Below are experts of layer 10 (counted from 0) of a mixture-of-experts language model. Rows are named router (the router's row for the expert), gate (a neuron's input weights, with its number), up (a neuron's input weights, with its number) and show model dimensions 64-95. Each number is 500 + 40 x the weight over its row's rms, rounded and kept within 0 to 999. Numbers have three digits each.
After each expert's rows: a language model's description of what the expert responds to; "comes after" lists some tokens at least twice as common just before its tokens as in all text. This comes from a sample of Wikipedia text that the model never trained on. Tokens count by the router's weight.

# expert 28
router:525512437480516540584509487578511450480529505412509527522498585571496512520469549496531501454443
gate0:497505470521424521490528476509554425445507507518511492520546489489506484475510521481450504433500
up0:481492453522498505536456462527493470526505511505476514555506501562485469491489589491473469451504
gate1:517489403514495497488531466514538458551516549431564559503494477516561485545516506517572494522503
up1:539564577506433510488449431546508547458526464564461498508532479456501481413547528525523474538461
gate2:515500473476521524495524457471484526467508390458532448485524527546522517475544439528591495470465
up2:494481521540526503513533469471449512428506347473497475518529476555525490528489459511550485467443
gate3:525495561521461390462510561488498529466500569466504483458580488541485534559462526459502438475436
up3:519478570530459392467499523443493503444504563480489490442569471527468553540462520437511459472468
gate4:478584501499482497543542427531486443461526546409492556499531493575512529521543537471557445473568
up4:474482485491515516546575507537455410508581502490521469488475419521490474483440500448605497486571
gate5:440514477483516427500508544574450472512538469463483488485496536495498460511498535534552497538497
up5:533517524499515544534499497473557507497578529533467467468546480535495461535445473463502471514489
gate6:435451463531491510529498473486459463477446434536468444494533523507537517506506471498468471514522
up6:483570509384528517485566490506517506559561490507464509432473503486509453556504559521542485489455
gate7:557528450420493442476516502483516500533434515505478525455454512540443516524455487503495598483488
up7:519496499509508569465473563536489569441583511519522477573517478436488517428523472460538473436531
gate8:518455467498527525552414517498549443500554505438464485464557571493502518447549444509524516485573
up8:474555532525430472464530472521432581511445543527495495532443458494495466540407570498500518521420
gate9:466489495483543505552531549446465497502507393477510472441477513484432480546489506520460481461526
up9:539550504472476488473548432500544469546508580504510505589519521411561576521501432428483526511523
gate10:491424516473425458529460467513449523539515537449511480589556559486442492510464522486540471463511
up10:452413532481538464464503544469457530412461485498482474522572507499501467470461495470483497522521
gate11:457495422626498464586548509515509443576465458465512518535460486487428448501489486550523501479429
up11:484541504388491563475485470507596523422475511549470502544519513545529580557524510459536525467566
gate12:544496490489560540559510455443577445493491528486502435507504498587466490491440474573651499494446
up12:471501490468531502441543487482514582479528537504505457502584528460471516427542481474517516482530
gate13:462483532501540467533492456500482520497505525477551549483523532589525523497543536507513520497531
up13:462513537460487495489515499522505509485477458525558446446532459514560467511535533549530494542510
gate14:536505499528575561493479565571530429552451519524480471470461431536494531524596518424515468477538
up14:494473540479430510449561503416492524478510496501488461509541480460523454491385509623464542531511
Country names, year ends. Country and region names ending a place or location line, such as Vienna, Austria, Schleswig-Holstein, Germany; also final digits of years like 1999, 2021.
comes after: "2", "1", "8", " in", ",", "88"

# expert 55
router:506562435528441516465451448470531444517499546564486552516535422535529513587472503485572515548518
gate12:535401561518509473460468517486569466577474494536443434510471544504552498488493521467497557539475
up12:548415552482473486492433497480549451568471476495452496541437533524524511486502532450514600529485
gate13:546499509504539531523500423531464512541551452522463605510477439551540510516454456536483530461480
up13:483518506554534518488533505481493481539561478499478502525519525560542522506549529363536543508481
gate14:517524471575507508429452452561462556564514499559519476563511473619477521444548463484470452494525
up14:530524495547383522466439505609509503573480503444479550545545512566458507467524549515493426519489
gate15:473511549498477562439470378577515477525476479527466481513568458427513487562515438520523566479510
up15:492453456525424528571527511478578487473526508456563464544483488463493565536468509547421479490430
gate16:481450479587457554548488560513525584552505532544483486480486532498503544482599437458543550527472
up16:495486544452503478486523575551469409478537529477551492551470482501498512501383488510461439536496
gate17:482508548497484547548451447556494422494530505534549504419529495550512475532503426488442508530432
up17:554467501495532411479507585444489487532492542523422497599519504403508564471500483528538554516558
gate18:462450492519477540428511506494535479500472481544477480524549368524392545537433523491586575508505
up18:472552508558493561464507533504557552509453492472538561540555529535491468454536496540467457535438
gate19:540565517508479478522595471538494489565549451545490487549453481487449533497584477533560499545482
up19:538554493520475474529573474493510477556501478539504479536484493457454545490600510531551511537469
gate20:554454501480527464556475477534517485537553548529458522527489477555552465453428504542518518463485
up20:497478495441438484536504477584458527568511530537456435476482513560498445508447513484453462498503
gate21:490488481422416455505558550418565534513500487559447485551495515482488536565581461433401490488514
up21:443470512521510545460481496502527450494518423487492559500470497485529521460462542537524488456480
gate22:488518543509497451486504521470509473480521477458498525512539470540460495524452484547490445445541
up22:519545505506518578579560458507438505494490522460549510497467530499431503460572440521514493503528
gate23:536577549512502485501485513569488458549474528430502531507525503513521479574467440535502508522414
up23:524541518471532485474500528513498513579423479473481494477532578519496507549446530521510583416534
gate24:467507501482486537543483513507516496470497473511502493464540569501435532559543554527444555419470
up24:535486520518549445493531488481468535510497493550448477572479443543536427470467463477522484571475
gate25:460561476529491532521501453549504423465523495488544549468554463533484568458459529503446497467538
up25:547451527516534469466481509389507555531512536497449405505478554473526452538479519498529511561510
gate26:544486479557522535501479454477494530522570509510493473426489461508511536479458486521583468497503
up26:434528534493442521465506500525517537453462430452498495502581511501488505522499554475463551448520
Line breaks in tables. Line breaks and pipe characters that end rows of markdown tables and lists, including |---|---| separator rows.
comes after: " |", "\n", ")", " |  |", " |  |  |", "% |"

# expert 41
router:499475491548419586530492488502454496476567458576466477463507455455465536464471455486541549505454
gate3:517481425521485469456421513453462473457526545495429522459540446494540470461563508499532454522534
up3:482439451594446545529463531452478535470494502524509510540480513489463514433493445560556514519516
gate4:468560519561463575490530501533494466505529491531454519486407390498502506524483495495466499424485
up4:541448457524564440484457527548529454526494462526531524569413575463528517539456533456460546479484
gate5:521567491508495536543492525571520535482483457475484464485519501479516460497420463506540496511465
up5:504478525461479485517521550499566519551444469524469523560509472467476440440466493524474468521511
gate6:522485496546495554534503496494480488481539511496454523527510563535563445556495433562544525450550
up6:496541505481491466508513536517534519583462474517556452502483446484465486495554554479505511544503
gate7:512493534578401530495464505445545429526517494498494484445547484497483484429514500480547524478530
up7:527511489468526513545475504495503534489474495486504557502490483608494532429463427510400500539539
gate8:484491469529593540561446605442465520529475491469516504500558495480550450544543422545545493463456
up8:514491537487453484484527408565553462490514508539451483446473480519468560476480590485438471559530
gate9:511446480502404530518465493533419577521538471479524504489547510472489535512500428556554470474485
up9:494462511555443542434502523448513609492477475479491503514489475463434509535461465589522536429494
gate10:428521482516479497545474512510510490478531460440526496495445539521442545504520510495465531415484
up10:506456511482500523421521515503488518454508519517494534492501489525526464479502438493561470487502
gate11:492508486506529530465443562499561508542519503507497461481514530525555460563466508447485505430462
up11:478496504501492461537580479500511435474484524483571495505519518544382518438485491524467458513550
gate12:547417506505557477420532562480516559485511492509455496481433487498474513506523507558568438535492
up12:580412496451515520452515561528540526515466513487526558454436505518448470516432448542536549498452
gate13:532498474468541545472472525556553521412512532554502534468454414510468479452497457461494517490484
up13:482471453517604511494488490555490536498500483519491528500490549475510530492502482513540496430484
gate14:497473510529460453538517526464545474488491542548471539502571565425491528533501502529584508516539
up14:488472516563400474571525519522523457552465500506426532452537532411522543554493490521579519553523
gate15:498470539533527505492483460531580420503521540475573487529536438528521456526458524487513594468500
up15:475560453496465523522508476450463566495490489526468548496469522484483582491533522466477451496489
gate16:504469502590469510498522522496470421493522381560496412450503525515557472488366521501526512480547
up16:463468573554478467484456446502498464483508497504485438502488554502566515422409513539462533457542
gate17:500514525488455537527493437555466456499486446574477464448475506505454494386446432423572492462478
up17:470522459483543506474446514498472548454546519454498475483578467537529500555543475563445474504481
Table score tokens. Dashes, decimal points, cell separators and digits in score and statistics tables, plus capitalized second-word initials like Virginia Tech.
comes after: " | ", "–", "0", "1", "3", "."

# expert 23
router:545526478509510533531504467484472546477465558518538468514468537450476492440500472526524460554482
gate0:537444455456519466457517511522502543506510446519498521504489501507546511480412439535550450536511
up0:457513506516484484598505462490474543493506552586528536497582510487501527561501508426517482446543
gate1:531437452527493451471477467522491547545496572472496440558480503441486468493505481533515451482537
up1:546494479543503541373448508492481491495492560447479482493494456493446519508474575528563491490545
gate2:500451497537545545579542465503464502574501522536535489488453541426474460441541537472460375475489
up2:587433441482552465531458481549470440522509476445458561522463493438523509462516466529475405413503
gate3:503522519499466517497477511596523435577437526467528509503478485473501533508507425477577489506531
up3:508508503492504491494462503604527436551403551432525517495429528449489506528490427476561507468536
gate4:499469471486502441521495465548543564468430515525514513569522484519492510486486457605548523485528
up4:490556499555551447533511500524463506526493494459475503472495497515511512515502411484520524564487
gate5:514521532538437579437471535487557474507474471491492535461529562455375515378551455491538527542545
up5:467474443521532609431445527537570462472422512532492509488503510533399530521552513514434534565481
gate6:483540430488561521452415557429498502407463482510576545487452528540502507556485477568441493555510
up6:482436538508440472524585494540491434522502469524458501533516488459547516438512537467511477459552
gate7:508440514513476516508465490537520559563481479496470504498490566463410520509468513516530588519495
up7:502461526494493530494454460480486500561514475495461472497467534504456523506460478519517496482484
gate8:506532448573514483508538484521529536456572510475490458482484530472460498458457541512482519468488
up8:487479546415507499521461544496471450542434471521515545512527452529533503551525462472533494497507
gate9:517517547483495465428539493509483453504494598548451494539482488466485514520435442539517496505464
up9:466484497496493533537467501523526565468520395394574492459531451541524471458546566456517479507514
gate10:469532457546477455469463483518494493522457568490563539445440493507521436516450488486452476542526
up10:491468552429484543476481515478435471549493450518482504482559490461534560445534509481559529426500
gate11:489506585500505516520510452494497517523444571474521468519559515567504470532528442496472533487492
up11:448476528456475479491534499479487572534484527464491468517538510459469475528508454477520547432453
gate12:516542538524486438539411492555458487577426516514540509481526547446523467430562426551487496433435
up12:544525505554511485483487492488482501525449499456517554458534546436515412451507440505489523413435
gate13:521452550541492516458523468550537511465545562529495509487513510491486514501509509507514448564590
up13:458542501483504492555468511486506465491440409431483489488491522498495508456503542508503512460456
gate14:487455548576565463528579522472452527508509501468516499538436474524473469472485485491497496453479
up14:533491586510557523470479496501464517467462500531511530525526476505430538360515384524499486507487
Copula plus article. Linking phrases after a subject that introduce a description, such as was a, is a, as a, plus table-row openings.
comes after: "\n", " He", " was", " it", " It", "He"

# expert 4
router:483525472522516513571534471478473499496539577489500541524519542573520483488467530465538606540581
gate9:542537491472514434475455477429554456549575457510483582566479493517539458446494560488480528444524
up9:472468485538504477520518501501493541549592512436552516501445456503479539491467464510502424484478
gate10:524549502574497524505546529529590472553580465493503594443469512482526446537473548480468425498489
up10:446430494547467538446576488522532485421477416488557507467483526510507544445485480528537487514568
gate11:492510496490490531554499461447534480464582504559427583426433538464482503520529484526548527481517
up11:453490491478505550513505480460544485449503414550435523394471484419479447524571518455533506516535
gate12:503485511477524498533496552510566525552522486548506518486491565516499506531496478434497561510479
up12:505498489518487493466519425470466501481469457469492510488519423464513471463538515572491424503500
gate13:520492498559452493539495397512510557512551495494548521484515513464439504519460488481529586435480
up13:464480505509569468525485543521498453484493555506444471513531498545532534489511491543505425528501
gate14:489460455543463560520458484560496470522508525526404513483487516488482415516406495599512503488631
up14:511466466492453548468497487516481467539523519502506492462439512531463432568421519522525523556645
gate15:466500486532545494533453421495546517489476531513422451507533470448550486504526588546520518476540
up15:548480403455521499449547475512458524520461461516507508478515576573515514452515516484494569453451
gate16:444443518465497472499535530526497498498531524472475543508535476417452460505495566557593475502473
up16:487473539507482455559502575471461465578545545533506547523473536409444482522496536533576515492431
gate17:440490482491533447489460531501540505490498523546532560423496529520475496532525545543464560535542
up17:493533510532529545451496597504526537500525510490540494498531511519427498521487539498519498510490
gate18:458499491505542505522517521521511544544536425445484558517579537485452489501478466479425500440559
up18:479507495513531507539548540538492535534549421444513527489569539508452487511459506462433475457585
gate19:561478504460472539517474435529558435591604564545459422470507494542548460536455457435530560531504
up19:462505496489459483474537566522492494479392507447539519564479422415526511455543552557517487446511
gate20:488450561556493476554533481465523559532532507551427553481459522487416510542473528501540569535497
up20:464476548559482525530559559483522573531528494536465553468442567547437497498467530531553566557482
gate21:413471475495434456492352502516468513506544542521520484487510502500547502524542474509460488472543
up21:489526534496547516447584449515519523483464506458456499539473497548467475507426501488525488525441
gate22:531500544542475474544455442444528482444476509501517492468580499530489507469521473431539477527521
up22:519504444416500494497490469529498506485531447515545571434469540432492454581489470574418532441524
gate23:536462482567531461514478472530518468510457585487503535498513516533435492513516527512515550529539
up23:471528525389485525477509528495472498479536418506518522481435484451530524523502478548460471458453
Year and number endings. Second pieces of split years and numbers after a leading digit in sports tables and lists, such as 2|007–08, 1|957, 7868|46; also list line breaks.
comes after: "2", "1", "| ", " | ", "–", "\n"

# expert 31
router:523532441604441545543494492444527494533466583536436547489606469516537381494509540531487455585496
gate12:472571516543476497509515510535526491550476474565478537532533566509444535487465459494413478507506
up12:533436452438529415467474535468493493431511507461525531496508490474546392546519524457545516459520
gate13:494519516530464515596552445437512519518428481458521512494515550444463522472490482507529450531537
up13:497466483485556441406578525519444519448508565495575465437416529488508422423569503521469517554533
gate14:484562487434485439539453485493517527563438483487459494538507470465480513514611506514526470534467
up14:548454516504391469512483500548528501516486452485457498487393479518520517499533463527483509496511
gate15:584471526506449520503449500567521509539487554451476519525558447450486447530592530434521495495437
up15:434513507488522519511484442485482506520453531458499523552488515464558482466444426506481497546490
gate16:465486433514532525464540375561399510479488577438484461517529505552552413456530484603509474475500
up16:513552492532495532440552576568538496535507521472536489489492508528517437535534516573456538482524
gate17:480497507584468564511550428472425466549471574450475439497565455577543496489538479482558415442440
up17:441497501612527571481543439502465481520478508440450427505529473565520508544582507486542397463494
gate18:490496514517469552576536478452536481547514545443534454478430604512495539564502519500465458559519
up18:533491436551544479509502475516527511493473501456535506411462535427457479501480556535511489425501
gate19:520553468488492506486475492521517555520526429419480587540515591501414468495546441464464457528561
up19:473451470474416499482530530555494475546531409445519549592545443549481482563481433481455484513497
gate20:492491467551498595553522490499446564599469524443479531519519504506511453430498501564507534508492
up20:526451525502557498480534433537594423500414511543531489485461524533508566492504528471487534486513
gate21:566481478488531479496479519495500479499546527478444541501478463543481495460571400487461469469453
up21:489472440558536506408488521498594463502503501475566548546552551514583473500463453491487550445558
gate22:495541495534447426512535481471499473505528536487470454530597503542498494537539554480566505503533
up22:482541515558436443525471518522493424501534511496478426509552527516515469487528551464532508509563
gate23:494547501527482500529531492419499571525594534523586480528521526481506439498579481561517489483466
up23:448530543594479484551586545474525525480522527488559500480493464499462492513506476532545507488482
gate24:499535495599483499461486436492584481462528480467500503546457509527465492471470498504527460443490
up24:496507544466489563540565493538522498455580481491494478457467477549437411497532566447533506443469
gate25:545472497521456563535565509475490488558501528466566556543509448483477461570539526556537525488441
up25:511476475532407535519536527474550458531461545424542533505520514516532447623575493507500461551421
gate26:491448476532442486533474473515534527497520576419474509530482470539519544394543505487533509499422
up26:472432485479481482510472534421576523457475498465532452489598493481466514479517536515476462501464
Infobox line starts. Line-initial dashes and colons that open infobox and taxonomy fields, such as - Location, - Born:, - Genus, - Order.
comes after: "\n", " |", ")", "-", "| ", " |  |"

# expert 17
router:496439471498454502552479485534502387476524549472514517524549533603517493508479541563512479453500
gate0:435470478522495444553490411473508473604490542464543497532516471593557504450512463475474482470485
up0:472490424534515500460526509412494547485495542476536472453502537549490533517479506520520513453512
gate1:461426531478463558496534507514540488525491458542526507476496500447488480499507600542473455497503
up1:434495554444535580477551410534509518473506477527497490470404491433481434524442499454526493530546
gate2:476474531556507462494487489498478505509491453488476468490484474491536461518507462458498512494527
up2:577514500443494501514534505494552489494468561493492467489472558468475548500516512543518469542471
gate3:543497438456476474521526443510520457615483479484485460507466510496533522556534464602500446506549
up3:495477486497398512463563584511484496498498469523466507460537500500497483561483457536573438489514
gate4:542501455469460509462475508554552592482550496553501469471435526489521471474562521535546476480498
up4:499460535490530473492498446474476470530527511466517527467509489479481451485495490503564520450505
gate5:464522487482451497484517450493537514457525523536563528505555543511510399483521458453529511476513
up5:460513501489483479486476497495505521456532509513535549483548535546497428533509482434540533440477
gate6:470556475470442480515501463555443437517483425445501472365565503513484423554504495505518487493500
up6:509456494484587545536452528539557474453457530566514480552435546505514568474503416432444506493528
gate7:565560525551490499500459517533558529539541478478505492576531513466533458497450480444487470579529
up7:536525547542476511500475470553580490480560459462536469573508499506494481489441495463421471596546
gate8:517459531525579528531476457546560469482522511531512505463528467496518538584537477526552464461475
up8:504539489471418442462508513463421527584473475513508467507477536488466526417456521464486498591522
gate9:512487473472503548481460537549490527514471521531512457526567419555524487563531473564458516509512
up9:471514561526562481466578495532537434424554491488529431455459494504494436507539472563546526481436
gate10:521517511552475486465524504480457473520550484498516501391485511556582537522465526533472488474554
up10:524492521496451502490379534468514534451552532501458547443500532437492561449524428559481558450487
gate11:453473467518564527490512532492444543533441575520461593466492429485492396522444568517567496496518
up11:466505462417570472430462483434478482506439578552426527457509517488518452506495572500499534586551
gate12:560494419456444508515503491467493479534523475506474486509572493514481474487551521620509477512453
up12:487490442461451555505498498532488434518471486501522514537562507515488483543523444563481562514427
gate13:524510454506445468485486427513488465536516550455499554441517478499476473457547515521434462499562
up13:508495518479547546497554565472544566537515444545518447545496510492518551537449468480567567533450
gate14:548481514593543492531524480586563524437449537446527477467475481422482516485509531439564511506541
up14:509574494478469525488466554434578482503535510511492536525479534506459549465497439519558482478512
Digits in numbers. Digit pieces inside years, dates, ISBNs, scores and table figures, e.g. the 954 of 1954, ISBN digits, 4,765 attendance.
comes after: "1", "2", "–", ".", " | ", "8"

# expert 62
router:516462507501554552482573565494521588493483401462435572511515544529529561520467515487550498468471
gate0:430548511510531462461535521426530552477501532498464554516414411564535494523538527499538477476539
up0:466476485464487499460511496427510539522470522506430557488532415524572427526531541478561506550462
gate1:500480490503569558515535485516572576524584492544457535473517504565464479591491578509552460556510
up1:502488519522574398473491503517505448479461462483492465479497585450463508485489400484490448503497
gate2:503496511449503481449515482506492506497487537536579462456531514533463523432488520572596509446562
up2:528493456578463517540442538507476488496445498438454529520452501465578481535544430418461552496472
gate3:515553615530525516527447514544546543515553510511524529483429550515517456473483560538603499528467
up3:471396421471525500481568493446490491450392504465432464498486463497441560486568433489440542483548
gate4:462515499533512565567523507521483529559451465480454495474502510530439536512568518478543526453501
up4:485485519546510553487561494512546529554504420401517503524490525475482490516502548519520476494523
gate5:469557537468449510495551499496569416461520457529558527450500485472496497427550562509590490509465
up5:554411467506594523475521489531400536528506515541463404505496507459527546517542472465417518460595
gate6:515513535601495573434520482471590499525481518499492504499478455539505519412493555502534469501499
up6:530500503586518518426532493446575500549524472500455532485534516477555496435477556527535510505499
gate7:502491442522523512502449544511581549446531439457442521507472486498494521510521390536505490546530
up7:518528450593525494542419501495455509522516486532447494519477480499430509553505478518466502433530
gate8:410495483423500517470524494453542510579598479448494515526455592575465528574511477448493519480547
up8:437496469460523555461510522486491556582623462463490537536446599511495536540487509420506524469512
gate9:497417568567476558521464559520531476500507391530498540451562481552435511449523468515540469522498
up9:460549475426454469493528511459454487484427542563475472473452483455495535565482521506559555490550
gate10:512425503555545526498494534552532545614485397487479494487523579579482532471503504480555471485496
up10:511432503538542524494503537546516515589486399481451512491486573584478532457483502472528467488491
gate11:468447477531496537482540585496524479539472557446504484487459486492517511457550488492536497501476
up11:517485490510514492494421409487490550447522446558517494521509524508469519539438562516461511473505
gate12:519537471592514474514508560508525495484510429523411480572510518485477455471509530480550399549467
up12:492469525421475542480507480508461502548486585478587516434497504536523539538506477514434583471502
gate13:496512497462532489454548529531508523546515563503457535427511563516541560619468486537513573507461
up13:468553474469470526541483523351508526606526520480451502472544528550499543526385536513503567506492
gate14:518533528417468496451526509571513501446485549454543507515531514546452481550480506444531519467547
up14:584521550473509470437547526541459495503531504494468472542555491464450504510487453514528528468465
Math and numeric symbols. LaTeX and numeric formatting tokens: subscripts _{, backslashes, $, degrees, operators, parentheses and decimals within formulas and data tables.
comes after: "0", "1", "3", "2", " ", "}"

# expert 39
router:525507473503494460531553444462491453524490439545544555526519511466524506583490529519498481584524
gate12:414483475487461465566484461460566542576474449581539485488490502510539490490532500512509474554527
up12:552518479511563512507471555459440465468485518457436479489474474495459526506489497481486524434428
gate13:590484514527439550539491491514513497542540477524535529478500497546497500469497490569566418437488
up13:497487491461517534485414500507450602502475559448519436515466430504453564485530477462436545424484
gate14:519488480521524529484520513529463448539489464570549565473456502495522528499448457499551490590474
up14:542489486560503533473475453519499520535525462588507525521477475517517495556458512461556486596494
gate15:517504502501470503502509446535498478483530444446437517438487487527509531488546432465441417537531
up15:519488503489455564520513555540542590475497572485495536505528489460518472516438528509514484560501
gate16:515497448483507458448570466489538439558491474469509577499531560524481464495462534537476482505470
up16:505520498483520457483474522432475500458492471528500596500472551462524532479519570582496458457504
gate17:466506529459463458541483473484464510517518528412513476513486536477445507555463531527582464512486
up17:537475559511507580513573575507525415399531502545507527471514526487542528505516459463445494505537
gate18:524463558550467457536458478450521500530442560467526495470568457545503533475480563575531506552516
up18:511458518545541503523567509478506530466484442462525562560502470467523510483463483534504508521474
gate19:454515539521628465509530527461486471571544519484528462498489485535449454523454546482492527521479
up19:501504559511551426539487510445494537509462527475473525512460565441468529535542577541456488549424
gate20:455492521482528501550463438452520471542425449501552549538498498552475440522503470548540457484490
up20:521483496517452510428527567560503537449554534490442435462527511434538540462508539447500547535515
gate21:579514525475411495487533526485501433573470494509549462536523496506505458627556464514540485547473
up21:562505568471438465470493539400517473524566499513510419522484508533562441617471488501444515518512
gate22:547445499544484613526429466457525502601488483524522551473516478503522504493502534542508606487396
up22:432567480494559445485539461549494540420496551445424439491506494474505510466436450475433430502551
gate23:519552488517496445521544507473509526582547498486516496469459514548547467590504577481502490511521
up23:487455493491538523496484435563492493423470517460497502548517513502457559437482424488511511483513
gate24:449510462495491476582452502507519526550553496540466487561505486437405518524543531525526427518530
up24:538525535473541499405577489540459484490440537464507475451502490545523478470484477524481552535536
gate25:496531538503517582491514493578537490489584476450457534513501496504501511538522505531466523551541
up25:514552563512471548541539456421484522522490464488484469526483500521523475438518460555569518514507
gate26:536443516532552529522531492547495449580517522443508522504524415541487451483446485520476484540544
up26:467545510520529493485538453486443449493507517451445494445543541579603479493492551445490499502597
Table cells and units. Table markup and cell contents, such as |---| rows, numbers, units like km, kg and °E, and column headers like Points or Opponents.
comes after: " |", "–", " | ", " |  |", "6", "0"

# expert 22
router:563383494606492435534529514473484548477532504419490508526447486541514492477487531479498456533515
gate3:541520467469393431450451489438501513525515480511466525519524557513511482496467519567480485507519
up3:617526482448446462437445508473438527520473447568473544534513559545532482487467515535454474542452
gate4:454545540485444456491512505507460469533493439488472515505563462568471532466522485475457483508503
up4:532513516490541560561468469490550531488505584545528501468477469475533488565486472469565506489553
gate5:579473498499463529515557454613464544494481501499445451495469525517451524528530555450516560518513
up5:447442504512525495494553464528463514490531456447487616487566541493470455537574531430544417482501
gate6:532507610504569466490532490456493473568532484508445459487520442389580464561516514485556511514520
up6:596504618443466474502528549496473491556475525574486504483478455463551509578557522492562515491512
gate7:543487530571423506513478534486501550504540550479465490499501526571498490574553551517526505552554
up7:523540521493389515499436454480493477491503513482539503541516436500433527536514460466417489461464
gate8:483528540540458500561472533494457473569514421494507553528447462495494525501540509508539493498469
up8:513520554591508486556509531506446458549560443512517514482493494447502613520512508445487480493458
gate9:455522495545497516506471522397541584558513504517441488520479513532512550498520498484466443558485
up9:445558433504492510524556485416440533525493556521466462533493491493441517502452542512453419473501
gate10:552501510559433462531483469550531542594441520458505527579523537548444460503471492478479437552502
up10:432479557439546574461508547474488482439547505521494460414495489431536563481575513529518552465525
gate11:429421488533483487584546492474473422515549473461458442518477481508506526508500432493503466486488
up11:390424492527506561546541463463459416496555446444470507521519457487504513444508452520481448497480
gate12:486529463544505451494501479523487431574538562504512521487497481464534542419528442506489514543534
up12:485532474512470451460510470517519429547506511513462527552528437382511566435502497479445507501498
gate13:517432500485461478542404554473506498527462542523560547439568500447543529552490535568535487526513
up13:495545506514519476481577413517536511475524458545449402534409492516456461469511441432499538472471
gate14:500472524472521480522440495503463492490566454512464496516545470468479492474466412443478540515409
up14:535485458460461451566506591498485530551529512498453482523587464530449469506458443510508547526527
gate15:521502602513441455544501454469461558468505563454560477487512545528442472497557526564548533427458
up15:528442584499455419502513436507456525450478490437593489512468558501506492427500488541627585456543
gate16:453467472556481481455490492527536500414505470454432530508488415510557455474528468515528466449527
up16:558514498471498501552482517480489528590500523579563489491495563472432503499467511513475528560507
gate17:538455507482516461504469476544462494515527471533420368519506475519521484490494501533520464517476
up17:489454469539526450498495512551492487505474526521455369442463451535494490516513504457483472447437
Table cell separators. Pipe separators and semicolons between cells in sports, election and astronomy tables, such as 6–4 | 135 and 4–3; 2–2.
comes after: " | ", "\n", "0", ") | ", "3", "1"

# expert 16
router:535469508598587552499514473567542553450574498479532478476447515454505545509490452457447527551497
gate3:471458477515548524485471533483522493555535505516437497587513407482461506489479441514400524424493
up3:523480471529446526518523493492467494448475540505554563444516605510548464536555510455579527563542
gate4:535555520520530466507535562552513537547516472485455564500553507539444470558513444389506474543552
up4:561503513529553495489484464447468464517530480417580561432464521489505427539457463481438514492573
gate5:500471526535511510495497483444446562502522593546524539554547470495499500478481596501473547460533
up5:542504487485494488535491538526505406509525396475457472525519485480507487572493403483543515532490
gate6:476454494592541486534526564525537488549539453477490554498466556448454485502460432460465502524506
up6:474543459455440505468502453475539519482425500483511405437537497517526510496503525560541510459462
gate7:459463578570520461487512502560458517483520533507584498444468513477485525520488502482507481513529
up7:488524531518560499479522504490513501468435447488531505488448430443466523499456483533489487491451
gate8:548524452493494503523523460533538508487498479497443460501489463522496445566433491458459502563528
up8:490481547460506506483417510447548526546512538486485429552490509589630530509469498465582544494427
gate9:539466496563560501506474520475501527564463445495505439583501491436470512492469493521468489488546
up9:590481495568515532526482483447432507544493512442518469520526430486512485430453521508449559445526
gate10:473543446534479601507495467499505484535547523467456464467488534452470480535538498553520499485460
up10:501450583484574465534507577507494537458464501556481542539591498540521501462469488491518530483508
gate11:459483537517487480545530506522477539553491543522511511429493551526449555521587448455477506463439
up11:487512465564497536490468442512537534488443493516484481534500486502559547507493520482522490476532
gate12:532460532375465493527510496531480482492525566529478571452529465439475513557554528469529431490498
up12:472483488525493480497448519480570541483479457420549504592533516544479503476489453488524503521481
gate13:518500421561421434477521482516514531500586426570516479444471509526522508550460536505541485467459
up13:565434520494555571428533507519530594522547553485474483503564503535550509518478514534502500553492
gate14:550535591527591537533483529498508474541464508481473532494473539504562467543503499504532581524474
up14:427474460526470508485485505499489497547524510508541490532519447515471560432564488469477461536529
gate15:545504564524498470474545546562503520491456478549571480440531527544441495569495470467527483537591
up15:468469491485520542509587539533487543446472503521538516531570514496463455537480568457530511499523
gate16:503491464551516591468467570493515509527444452432480512523573418486518478510482448534528594492522
up16:467562450506500553510494531508519493559445471485512579561593462470525515471454500548513599449516
gate17:489463523553548589520531494586478577462521437494459483527584512486532469549493452442503482502482
up17:470524505433422468488509487417480437483458552536485552512454497559474492428482543528519484456504
Year-initial digits. First digit of a year after in, a comma or a table bar, such as in 1789, 1966, 1589–1594; also month names and early/late.
comes after: ", ", " in ", " | ", "1", " ", " ("